From a checkpoint of a small mixture-of-experts model trained on Wikipedia: width 512.
Below are experts of layer 4 (counted from 0) of a mixture-of-experts language model. Rows are named up (a neuron's input weights, with its number), down (a neuron's output weights, with its number) and show model dimensions 64-127. Each number is 128 + 32 x the weight over its row's rms, rounded and kept within 0 to 255. Numbers have three digits each.
Before each expert's rows: "comes before" lists some tokens at least twice as common just after its tokens as in all text; "gets" lists some tokens that make up at least twice as much of what it gets as of all text. This comes from a sample of Wikipedia text that the model never trained on. Tokens count by the router's weight.

# expert 15
comes before: " ", "\n", " 0", " 1", " 2", " 3"
gets: " |", "|", "-", ":", ";", " /"
up0:098171111146086105154178171128086139151146109138128096126090098191130121078169136153140148097127161133100090161108163159091149109124077151115152121106163088110169107060106070105162174091132145
down0:075166107133115059139095195094099157130087232155177127091115111091149113167110152136140186147104133061116159123114126120127128153180134135111189148120131108097164138186140147126091153108144084
up1:134131148105134175073125125141080116158150109134058141204131112037143180109125138134104131155073107107178075159134056167094125171152147119169095089111115182153156108186132119150166127132113124
down1:158183062174133141118137101159155187105146120165080108092134139152098139116121134150147107101137158087191142113087115126159145131134105089152114146115077126112173109069123095166173108144114129
up2:196086156139139121113112087159161086136170101159086076118111191129139166105058095135128150075139134029181125105147134188117095107147114104109105092154132122153082121160125124117128111142185179
down2:093096190076166133107085131100160159134191036127112140129074114178127121104135190117066097083114160093157097080167105133147164125085099146121120182090120149123103136070173131165081150118142157
up3:111092110189133112150114132117141151137131169089131124087165113145162161128132150119086092090191136179141143157153109132123136141155118116097115078085148109090086136152192146163131121132106072
down3:107204114143167124139087168072147169080167177127075143142151179092136118163158132135067131181121139087157240143126166107153122132145134122115138199115115092114130142154121205117146086095085107
up4:119123074180069108193100142091122122079145095160145181099126184158102164154158156125085112140097136130142126065114140071153088155093131163196110030138141163125092199118163153100193111106141140
down4:133105139188128128119133107158148159201154149145191135119086147114125142147135153101135150163151093143124177131188112089096122092121140101126096117127074155127127123107075124105108170078091132
up5:087115115128085171066105187151128165119127180120150067147170178130109191109164128082129167159172155183125151076086121083167156152177122137136148125184171111162134091136166059145219101177140107
down5:100144143164092181129079214171124078107056147116164188144189154121129111147124180136162151167127104168172147161105187078119128149149081113122161132114097159146115097096117161118126121072181096
up6:123173126095155065134098101129132187136195130102122147108120149143139164118053097064113175144138096141178112172127135154125125170096091141146166094190113109148103137149153119112190118118146078
down6:130092139161094090111113107095180126113102169100101142038110136101121134140121111138164099151133117103177160194048125136081132155169148156146128120184157125106169183146109154103149163124099066
up7:163088091064116187180100139087212159153153146123114160196156144107170185120075079137111179186142160170164117130152115137134096120076112097049100147130117111155109109087136135122107081119067080
down7:125120146163143138176122094111128167109119110184154100083191102163152179062162144076125162153157121144112077094092141116191164126118116069100153159164131119072135160111101099167109123163155113
up8:169172128122107120124199115161110148127188070121144170118141113129146097186115158142104085177150097096132131119159096143114164150156114178127115144102141080086125134174083173165129102095102145
down8:075158129138147154157123106091154150154094094126150159167097136143144138104098135080142131148105084117122088105126073139133192173089154100092095165111080074136107088127130139163167109151085121
up9:084169140129072117167119138096155089159094095141108178087134116122150142091171067123141105133167106146089164153074098075137114114100141137090137110131142159124140130146114138130097149097160096
down9:128134140168135086127120148115167120137128133116153160159119089155096126147178107092116144097117116169156188142148057128150133094070157114145129059134169127120162179115032093191120082159110099
up10:156130095156054170117123152102090176134190094121115116134172111120143136104164129102148144075137123136133145088108154165163132141129136143128124201102165091108163127120135190107143165174102167
down10:189109121072126134151069174111146132151165139130132172100125083182139138152119102084148165129131147139135119087135164115086133130126144082134159164116104111143099104105135133106061107133127076

# expert 57
comes before: " the", " a", " to", " an", " that", " in"
gets: " to", " as", " in", " was", " is", " of"
up0:129091131150031081129113134079178134108085159156144140132184113126194101076089148164196113157118136144127164115136175138110145106125091085101141112104129137092174113050160133087086106124139186
down0:095136161123142136197073104074147102150133134130131112075159146141118142130097119147110153133038109106167108136156200126085113152161084115091142150128159108128146172154191123090121183088107050
up1:111188112098127120132135160136127142130144147160118074127083142166147075119114119144121098161172096121069101121188188137160086132159138149063153185075047097127217145167146122110147145103162157
down1:141173141152124150095173134131124146113152138100156149145163100154145118155132079172135151107105130106122117073120126123158113101123138120188150198107166087112182134153137129142127117115096141
up2:096098086065161186090158144093147112190130128090080097133088155131124125114110103082071131158132113079077141205176100078127128136133084096150146117122098152119168090153142151081135160107143184
down2:154077144167140097118096179113151092139139124117068178128121103104110140118076081184159108187122187136137162080140101092123071093183065104080109165153076174158113158121154108190099087109133145
up3:164149159002156135195092122137144107137104114104113107139147105127125112128159155063168107198099123138098143090170071174164146106135120176159101070102103164100096150137186131111128163168083156
down3:079148112174056161118143131142123138106160178177131167127140078184100115132167114191099149050153086102148104125095100135082093157096091132137145158137160124118123096121026122113122101113085096
up4:138117137113148102078161159121127112109121179047110100138133081137134090117159124162150123105133118119064108153098164158175143118101105193154152088134131105133129059186064077069133077164137113
down4:166128154160150116142163096107105160177073171056071105122100103111161064114121050115160171126100167157103184181178154081190166094135107110164192130131129094123146087150110147107135159168128114
up5:131139092103152139097075124133040108078133172091132117091156131115159114117128101118101142084084068154093081114150100073141164184084156185157141076136074112170121151152148135198142131137170121
down5:093100097166128145113122130093170160144120032088090095148095147169154129126124181135137131143088133153141151135126088138103101112118091105139156103164098154118175156087205109169103156154081149
up6:097114109159174120087137161135143154147128160123084110047163196147131178130152157115116108135112157156115156143163189120097187141127150102141114093128148084155066124174103132130108172199140099
down6:135110118110172105191076113149119144070162148136136125083060176114114140134105169097182084120182136119177133123172167104144150155132194132142095100092108187207154182167093122186142133130102129
up7:129110148145137182092111154155155107126070150169142151187065148164141187123170103107147101115123147127110105129174061108111173183144114156127128137075147141071114166195119115136177124116125147
down7:135101098187136052148058147142116186150123151158144173118133190043083102115152076127114177126146166123107099163087166138136164130151156135107149107122158148153150128120138156073135196091165162
up8:121161119105144094091109083152092103152118171093080160213165143158111105133180141198125103109093159103189126104124129105065195152075088178108142036088139168134149138146170111134143133174103147
down8:217162089168119169121112122147130095104111114101137106107054058095131079091172109143106162158054113170127129172116061150139127120167139199098109111112127168142165113160228154143149154179115065
up9:146104136117125176108150140189132100132187139185114099121176137133155086080099108132094174152111169136041142099131146116133136082075102137151097157133179102175076145133137168113144102161129141
down9:165157156156116157143173099072090096160120139136129171164118166112062122109133127102093088104137124105133161081143121128133091110070174108126088162105074154188128183158128098124121132091098094
up10:085101162133154180149171166151155181132122120138193145084098117131118155129131129141126119133090146182100089104145092076104138139173109206155164104128104164137124147044187120126160125122096086
down10:102170103135123146114140171148174192140141131116118159128153144166100116121095093153119152162161075151092134176100103125136118151164139167131076158135124128127151142101138094162185112153160166

# expert 29
comes before: " the", " a", " his", " he", " an", " that"
gets: " was", " to", " with", " that", " is", " for"
up0:127104136116166111074101158114070201118108151135114101136116080190162168122161142109086120111117086175106124172139102134163140151100129146121135161108113132088086133113170158163167158169097166
down0:145114136115175096108064118149119130084106117128119144098124149072181133151085088121147185151162172172095151139152106138110141157091123146059118121114156200165115068142128116063064062167151119
up1:109087076112142095117116124142045111097133067153134231093139127156085158111176200134179136180151086154143152142148116150153113113130061130156108173064121150107149183122126137107205160173130153
down1:107138150122160107155139103139134151115114126135138164131176113112168202113153140127169122122072087149117095108133099097107109085112119108186091154092117213134162200159152178111138141133132087
up2:119166141112078086123167163102134144150134131142159109129151104125131111096115112139097143112097210142120139135111122188140097094078129107106153090102118141150093178139135155152156120101176097
down2:162142071168176098161164133118162175118149169074169132104057186056106102112109158124148141150130090160150172172148240118119130135161137167101126143050097123094150112136112145083143153109162147
up3:080175080101176120101108126095120126192142160131138130137118074048144111092098089129106107124157087149163096067085152134108130167160205134144111123125217089143100108127105166090115127159149157
down3:122143079170127155055079156086182112099098096130136120166125128095189132139113108175146071102142128127146141152123056129142081122134134132063106092168133158145069159161104123090124163115077130
up4:129111163110141170162102171098190124119192114117071114117139099170175091150090118083119173173149122147113103126174097134129120129078166160121129102048132122140054132083126145128158172141134080
down4:115113129168135135128108092125158170149178123171157181170160107168073125061157110169126120129098154142146160120097120153108155114119158143143157149125174099125129064075138158150125107118104165
up5:156118139117181160117158156065126131103084120108142149122125196124126116110100183116123185145114114173153118165108073175131174160135162142098140092177157144089107137116150142153128115113057132
down5:170086083096152090145126158137178121115116108126126133123089113100099146128143183135176149099121105046129152138082139132148151121168133140134147106220182115131106089142074144135091118117103108
up6:058167144146147107182156106149161124090109179131111117046115164102099151135154153114125117132132140134175162158112077136130095095101118170118154046140112148117189141170126143183201116073173097
down6:167181152160101137179152081104088125133092096142119147136130145062150091097096118014136153154150136120157150131157152157144117133134101093039129108172078111140133092098203129129135153134084121
up7:103141075100155114107139131162154097123128110067137201119081151155127157136151088108157115155171175154126123120178126089205150083171118103102176138137141096117115109129159112107107156167196093
down7:115144154106117133117131091113036077141144108120081124162152098126138170138149074083095063079061080064093140122099130097114093147093121102094101188155085096133138190154149115117119116135163188
up8:127160134134071183043132148142119160090134136094103117178131091046168152110129115179122096134164106116137078097071161162054067126133107117096175137141063135122130129172151100172114106125148158
down8:125152094152100136153141134162190115079173101159129155121131137176145109139187123131175071150078159111163123100086106142142060142161163095190112097121116114108175110123106165102118093172112165
up9:129110114072119140150097110091203070169159167110141134111081134135155058096134111114112149206154104169080078145099128097143132061088110107130098157166175115148080129152152145114112126102171123
down9:089127153160118114113093150187115133054116130127123129160137138129138095101147132174156124102151157042109136093087111036100121149088106099211109164137063130182098137157103122142154054131117156
up10:152106076124124138105121094098176194122133167140140141102125180161222111135099096162182122081145164133068152130199123121087087103115198174068145100096084098109182143046119143154109096062072130
down10:129206143107111100148159072139095132142161155112106107125106165074058097148116166138104146132121101125127124146073179088136118193072128125145096152133151181114149113095074092126157091119103122

# expert 2
comes before: "\n", "|", "-", "The", " The", "In"
gets: "\n", ".", "==", " ==", "===", " ==="
up0:138109080122197150078104122124086147153133245050104133173124103097149150138142156131147132128130159160109174132113075132127165146141148148139172087157174154045052112131094138192096115081079147
down0:170082162051158119049130096137118155122121113154141151189130140114123103113094172130161168194115081166116105105097098075111138086148084143191083137116197190161146107146160119099136106136113092
up1:174161140144111159069107118109131177169168150104154132108124092116139128129088118160091130158117125149111072138152163170202153088076081169135133109104111091117162129128128115152126120096122076
down1:125143126076167149189099156110080111112079120106145101103116150128168139043101142095088080127118141183122213061162202053143130110136077064099127137146116144126113160129162118114096195145085157
up2:109135158136152177123130149182101191109163077182055138127170094083134121108132167164149140139087170171149109109109121139153157119124117104108132121153123152083114162126102123160145115131053117
down2:111104071174156168116122124105133165095139120111123131135132134193127163058060111125101141202126116165133143188052178123140096170134115119131137078141130115075119155107139091101118180110123150
up3:165088110109137121170114110163062155147192122105117146110138171107111114079136134119177194135125104169161169082174121076164105144127098146160100156161095113116138150087140112127159116130121159
down3:118115140181143131100115074082148121114118145133094131089136088137072139162116094139142180151142138174086106102103192142152153170162156073119125107097149158113150098087113113059143164085149108
up4:076127170169104105134129137111100128114148060155089166172101081103083154107118149154129072151113096109099086146080111069161154088139139139150071099129110147107144119096091096086157147097174144
down4:133111183103125165137115194105162135134172100168121115149209172133185143071104086196140111131105087134092087143087102114120121123135132140102114128171084102129119135187082126154247064142198100
up5:162130194108154162074092158173099131137081070118129064208133064116109194112129115138145142139089156131154157163116144168155137130115070042151149137136100116164159163146144097118140185132190120
down5:093124163204204106104181101123058046094085183152113126196173151119077141135145181098150131155117055148116162131203141126169115116108091142110134158101108169119133102107187132153120171174156133
up6:175090100089207140064168108155151087090157168124114130147131148142167169131145110095136133082142074105151080097111137125070125103179145154107095170136140156114123098168136139112122169165088091
down6:127167154130076151155142117105103125072154125146108087144194076107119186122122108111103118111142118132162100151168141152099152163067128179060093122125059186140137148154137101147136074145120085
up7:098150127095148143074070165109154097117102121100050157123216106064164157147233148130095205074102113188109122099118099089109138151131155135116167153127078106046081186128099100093131138141116147
down7:129158111149156154136134141077127128097124150074119211075172170184172115114153154184127136143105103110132183114090081113151077185194106150080206145070173139232099190133092038107095109170127072
up8:133089146079133145107156195139050120085109111148139076097152132127112115196203140119146152164133140102109148164119130131148193102088085150161142164161159124087155111095125097146065171089121143
down8:174159090120158102144112141179116124166123097166141141211081081078116111155074156079100075156142115104143150109124148110172143139118144116115107146186136118123094162124172151110171058137110136
up9:115166131157155133116140128144122086129088126122123105075140100103189134188123127161100094110143156166147108128144115146113125132142088145112143117230125087175088179092150113076144146156134129
down9:139072133145108133126104193141143131186104138152129141130110149131170062111076136109162151176122110144122112102079119045152138123103164165089126161089111121180114111126107100138152140065139176
up10:143137129129103134142123117162136065116119095152128085157070100099104099097146094116121086118120143160114133166134072160096089108154179065173136138184144197084085137171132156114177136089074093
down10:174168133126151172130113064086124135114183100117162117169183104116076112174128176111110132105154174165188108207150087143122090135142088138139165131096137192130109099080079131173173119105133155

# expert 33
comes before: "\n", " ", " 0", " 1", " —", " 2"
gets: " |", ";", " /", " —;", "\n ", "′"
up7:124140186055163126125106096095113132144116123074124073116151146104187078168085115103155122086079145127164134182158092104166134157117159104092128074138177121103118137082115129098111167163200104
down7:135110105147142099185111123141130094135142106139073136105085192156114113172146180117109127130124100094093152124099186153153079140172099080140171136136138147148106089168140129134144158147073119
up8:193129095118129100167111082117119140170146135133127130114100201086107129136063142099096129120164108103107104187078145128087123188106117158103182095102096132172162051162119109163145118204147077
down8:100148076142173148100158149105113093079092130162189122064100141138125131160105130129124134148141162112105087158138109106084152131162133173121136124168091095156170098094151134141096129201125106
up9:111106095174146157169144157138212163176126067102179180159172097097120101097136127164105159155165134189151170127119163148132133103115120146110173109122148145136127069150140127085176147176166164
down9:124143069129157147128124104112177149159123152130123081185068174117172135140032083138127118106193128134132077105048147109106153148188157067126156145157153103117112118175098142131138181126148106
up10:109136113073142098153151120124103173108086131101147147125123146144160159064134142106141157112124105161129114151119188092175189190107114137121137136079167082105094074050136115117181121151108143
down10:147037133150115169121140128101177128115136127106127157139171112110128128157122124109155130084129220148149123096099125134132111077113079123098108079155141169076113177050127111101161117147115116
up11:129173108129058127077150126108137122140143143133136151145094143102084104145166091058137091181100091205137127149092136181159139094147144133094116171176158110090098112142101139090129114137098180
down11:148113194139140109170104153092137124101173177139123120129047124110088083089137147084149092079128097110088178151107120101087124138169085109176109128095197183166138134090141102083103134145111154
up12:114185185111113174140153120129128173133187167140137147157149129141180110181134161105135138122155126151109071199135088141114207066114099124127108134148126163168092152116087127163059159143133146
down12:148138154137128144135141099158178160094105141112113126154053119105080192100132112120100155174147155102029196083147103153095179126128140166163119150122065093107104152137204144150120108086082137
up13:148135136056091167130094140154151085129160135103120110107147135163098133090178195114120140076068158132107147102119142166108105085122151096099146149163154136145087152107133134139173158129159100
down13:182220163106148158095143152131134210119087132121115163142119123104051137158158133123119123164056189142166113151099157084147114130124158137141137078111180134138108121107078095100160116165149133
up14:083091145090207131101112099072115186078157177170120205158080146134120111113091171079162138116117093107156123161199100139149151150138117194115091149179142140182181086090126205089115166107129130
down14:159147165146164037096133154127103110167151129113153119134136121152190158121093131135167114116146117134119207123146108124096141092154158110113168178130123134117086087181109064150118094165106157
up15:126111111145101177137111169189148137099162071108132136200164156118124094049157106128151056112086154174112191030045154127148109113113067111088127087079132134150111133156144062171145199093155094
down15:121099085124106136111102128136120137142096106153118116113134141118078123102149221163137100127141167074099155178116158143213164097097136125107146096081132127128173133178144117097128132157121115
up16:108054130088094108132106058127125062112123149093127132127102052122120165171085120131133141123114105099090148111164136119085150073148123139104202137116133161097125105089183131158160182115146121
down16:116074102161228126174086109175088139151129087099126162133090104155168076162182123108107104157133134102135142173206162162194108130119148126215104112192121093140127094141148157146106084183133128
up17:146165134086122083080159151150044062120148109134057105165049105105166125132157132153111114114053127115075123093103121117123061146063085152140149103095096123135129102185113071136128207091117128
down17:120115167160128107084164116118143169062169094092132212149099127156100143128134113137145126076086074128188122098176146150142118203172138058130165140053099097143139139118133084125140116063208128

# expert 25
comes before: " the", " a", " his", " an", " their", " its"
gets: " of", " in", " for", " to", " from", " with"
up0:086093104122138133161146182151107191097095158172173091177103068072161137113130131109125092088114126114180096133159116104114161152116170094111071089170171194156168104134104107042134110044185125
down0:192188145108159170145109157195119105115135113067162178150118137115120151133111183183150117137133122143095157129096129111112124127176102078057101095129097124100105139165161087108150148090108153
up1:135179124125161107092090141132147096106098167105115135079075161117129191135156193072099146156132136118097074102176109197121124084148100110146169133116108157123099159152181107151053097099079115
down1:120121153148116096154155115133151075085108164093087167075136112181122133097139091139126139141168101147078173089142075119084148150113179166087143165139086126144105131148097105171070143162124178
up2:144113117164117131147021184088147119135124131064198104050184142188140113132126146121103161077110121071082104110179163098110144180136091122155162148122145089137107151156091170172191141148078118
down2:149196139108103122121058152103182079144116179114109126087099128079142102182105113191140098171083137157149092088077123078104078110098178064170132130088147156137145161127073150123125168113081087
up3:101138097129108144176159087163135153069145127151120113097170118145162172098143095141121135112139144110146123144136046152125161114113105121080160112108119129112136113162101107106167126108184105
down3:180125158154087180161117103149154147074174123130135125090103081110114127145089154082168063117116138162172104129157155105157119133118159105107158089148091167109134132166144122157130149129132113
up4:121179154114116129105103148075167136116165118101143098084193128073182143102155125112075127107164111079118122132136096134156125182096117118146110079154101095150145117127122094211133123164135207
down4:115135120162152110130139100097142140150131149152127152130142127107140095195099155115121160078120151097101096137117129098123106136140141173152142170157108091173124171157146160162135112127156111
up5:143111136127112157139200070150144104147102134153142145129152132222146141094109132185135081109159120139105111131143130088119111172122033136162134128084102132122146151143172028162094133067106188
down5:088057095066142119146136139085162151129148122090099150140100179127122119177080148146082131131115138158109164159174081108169146145131160100173139176137182146117166102142174123172129066092129087
up6:138161159162102137145113134106100139106175215120115081161161114079072083100085066103113121147151137133185105113089139157105169130127148186145121104112107171152134131119179175149127092126136159
down6:064114111176166106083101129109106163126117131108106174084149157165054120129113151119065188126133133108125196122106109113201111176141089090121161194145126067179138098099093113070103124189134095
up7:124069111134110127080178131128129128197117126126078177185156103161144122071171098140101069141119090086114125151128149158145125141108115121176080098151093110187160156143170108118107109141140096
down7:152075146144142114118100105087124131177168177116180126130140132115102145150141141130099166084098153192170108080130090083158163132104067077110151155084081133142127100125171161110129127173139147
up8:102145165140121098076109111171131140114094148165159114090136113149117114158098134105121128120131118094139147167127124135201080157058156105071107144063182125149142076181190078155172131136131073
down8:118121148121108082097154101126119128148110088099097170116166191090074157105121123146149106076161105146098159135131078114127113225187170187082123097140152130137145168089118167110160151145143091
up9:111101160133128152186172128133197056135103154159137059147234178168116223143167096162095154180110209090182147185144089158125118090110075151134115135122060100108094080080069127124121103119177091
down9:063118162133153107158065112114173157115152173117132093149133110161094074179126122074128120169106155171146199116127132127130138067184077085063106115058100152137086137112134150060089181066114149
up10:102168147180161075165060129083147132188130142117151110125146101069106114144113113128125113104080108156184086075095158154096095202144074050120117087079167126145112146099127118166108129087122105
down10:161122095162088187132146118139130067102142148104126102123138101112132149208066090107143128141144184122131088138222161084116092118118129107115150107126122140130140142102140166141140125114105162

# expert 67
comes before: " the", " a", " his", " an", " their", " its"
gets: " of", " in", " to", " for", " and", " with"
up0:159127114117120181135095182180097137090107107079164190132151047183124092183123129121092124097132056118080101092109163151148086178120097200083130154109163109114165131111087077089156114125113087
down0:128137091123157161102132101163120108146115170112117123099144107103170121095103105155142077069120109172157178135136124118110152124175117101111154185087148135073179074181139095047170161181085086
up1:135115125101131112156165131061129125145037129208109104173129174146142098155091144153120119070160086057152124157124088141114125124079112126137153107143145157101168127141128108107076136079181228
down1:114103109140048136058121117108111100154116163166139094176093162173134132146148158197123129119132123083086162091132111123137133033087138124105140118165141138124093120097143175157102164143130063
up2:147160177131121118036081119145135091119132134171151157162169131130180122065184132108123149139174139117117150119140141165117084051075106128080131185120177126076119113087108194134115076118164101
down2:122141122136124119167197099165140099129159163131112128104117069114109105103158147170131139117081089181154188105151087165098149093126126146102149094126137143094083103084151081095073079112130162
up3:169132122120093133148148126178146162136103116162131168152119145168112134115151079135152131060094111153082095164152117182171139125077105112138128060131122107136114112115113082143220123194115024
down3:120092173141132039144101157125112163150068130108158145176057176131064170122166138101145109144131126161112184151153108106126139145169144120147098116150131138104120167038133095130110175148104137
up4:133134131062129135094083165150157146160159099083135126146116177123151172137104123048110120128098209175200163111113161182169140130140176119065088132105073115153189096143128140136138110069144104
down4:162100083112141141097127134146086136091090111122122105091128114130200157154120119159136136069120146134155145118168103185146132153092122144136054107145093159105009153135200128103161127138142110
up5:108121117108158136167129134219108089114102159094127154126078146162092148180128153149135104124159137139144126143139139109113136115131165108101173094069068183125208120176148160127166132125144136
down5:074160004115124151159168140107130115108166108133129068101120155149229094116123182114116080124058144076113233105098153107168132088156100076193125127148165105146126133186163102120119112104106130
up6:097103184150191054133150131152078103160145132106108180142131112150058137114121143175130093138156143091132145065135085152066086142144097073099105130132107067149192175131086152127113130151088103
down6:131061141160167149150123135059104097154156122095131133135085088114148187173096114133181140138130113134126123130114108138114064102118137179087143104165065152094092122140140135103118129166182158
up7:078127204084092100115126134105151166088147087146133026121087121097114173171126069098183111177095072141121112122132152085135201137183131117088154130174078178133078152153136166184139134130160146
down7:114117137104102122112145137186089133081166106115150099172181088048101122169161094097182131093185100115193161174140142115149145164137101135128069146119143159146076155155187129148089129082133131
up8:165135103135110138113118093125121118145129112174134056115091172133138110160103088119085184126126163153108150150143112154141106164111122154152111128136153102119069116227124112122104179060138157
down8:124136118189076124165132179126068139156105107128187071179097157148107119155101137096109130110121160173121093090175170141167130160052163119088140115115130131069115081143177082161130158084157106
up9:085096104145171125126167096174131063114126125164063092044097169130094137070106105151075137144145119110130138123090171133112088130119079122081131151134098147023140103100203174091190119124134139
down9:110131138141096121155138085146120099185105138115126101132207088065185105120084149103138149185126062135170094128109175116106115137199101077125082144147121136102160111120154172155173098141196206
up10:111149084105135077111159148135105129114132129129119124127164130159100128078165219085143127149145170140158175053099110096162112172106167171097078130078129132141169111078166060133155173146137117
down10:168129089104108170147105130062105115093105081083178135094136135154159159111103159173134176117106084138140118151065116164097147164131165120070105135093123100128159129173095153114186101162092080

# expert 14
comes before: "\n", "-", " The", "|", " He", " "
gets: " |", ".", "\n", "s.", ":", ";"
up0:153159169163150133122161195140124106141110096082117203159117145144139141144136125140151150125095104088134097116105111169152139145125085149148080143170122124110180163111082117097088095167181116
down0:093165114128114116088154166108195169081102086140131166134170187147109127136143116164126116141062195085095108179143136170169167201153124113158103159129128120130142136125128089152123153127121137
up1:067100189093116174080081099084127132082146098186128148181127048173175124128158076100130189144149133152119036137189154112118125106143111136089127110157102111121156098145058160135169159108090109
down1:130107129108161165077183138107101098123144173065082102139162125067179145139082087152100105138156087165113102089128110149107124081029123099140131074134176116167150091093131128103092109158122157
up2:095139181098085147107135147160103144133084127118083183134037140131081100117183123161128145133155057153136086087114101124169098133107071160081124160105139093082137080131190170152147107158095125
down2:107131157134117162115090192188106145176146151107149124108095124158136079133117154112166144104128124103114107092117100134080140130176076127118119142127119179188167140153135147102159061151096099
up3:158108192152128166078108119149197090155173172137163171129129056093086160056067093144122127113138099156143126111122115163149119116169073176118131159136110190112120070115109141117132122111117123
down3:157172128114158106134178107111096065156083145135183117128092108128170154104065153141096089131120119055167189126098151134119160175133183086111100165176139194138200131132092090128137164083103098
up4:110119166142100133147105151162118157152150079163164093135171077135139095093129109095094155118094115162123095107104119146144044130147149157094141162160122112135143121121158105078105135144138173
down4:129163162103165129114172135131145129127143154119143070130092132141090117095150114165138103098152130166124144154120099121107157093134111067171105110139081089123080115216150074099161118093097155
up5:157079128169151147097164137143108155152162148090078127123138153129118140118165196138119159098141047082158129070169168125074079077092119096106085090069093144158130143146160060129105084144155095
down5:132165068145166183172104145124119098150114106116143095094105127134151149144093088110087124152099127172071125087108146137125114133111129117168107122108153123145099135102065154087108111129104164
up6:134146120100082112157156174097152151179125084117148058104169165152198150160099132121157149113186164090119136103067091103112152076153109145084148118191066080125089166088221086126114141142156165
down6:162151157114065103079170150168195152100115145136126141142139101109109132158203106103157123110134093082124147118109070073124158119143147120085177101114146128113179055167149184120143144158103076
up7:160133121084143169173147145133149151117160211155096195101150118105133134191098120167167064137158096116105122113146185172167137121138145153153170093158118139176158216134114151118116122224103135
down7:163135126091205127140118097133109153215119173072158131136119131162176164075096120104165173123160111201182135111101144096133194122131141095198091175144093092143189105163145150144125130132118177
up8:114154162196145158107072125147098083125131066140117130107080090128116112150108118125112141099120143083165058172148102080156201151084131070123097180115118106119149092094159160152161126110163082
down8:066110158103088152153137115102101142099219090134125116118150126182165146129169135176152106146154165102144098126124146060142122134094138173159115148124064155094196117190082075163166186123100118
up9:089111178111113129175132082104150160120125116099153106192142040151185131145163092133163136115108133190092123100141160151142146102112120132173128131134165142174102092126072140105115126092071090
down9:132127193145147125141073149090084086151137116087115106170036131143123180142120100115083143124124173105142124106206139111113229141143164091146160125126148182105153198102158190085115111105120150
up10:121161186051172146159173106142171176078070176116114165130119091066134138139154092146160137102135172180150212123131159163126086095163187111158155072191151132140086148163167132142104100161140105
down10:129127149124104069102136128128119152158122161128123145148087136191088068172122143147128158121099054124126135140149100105169135109123153087217097168136087118124157136161178121121151073166177193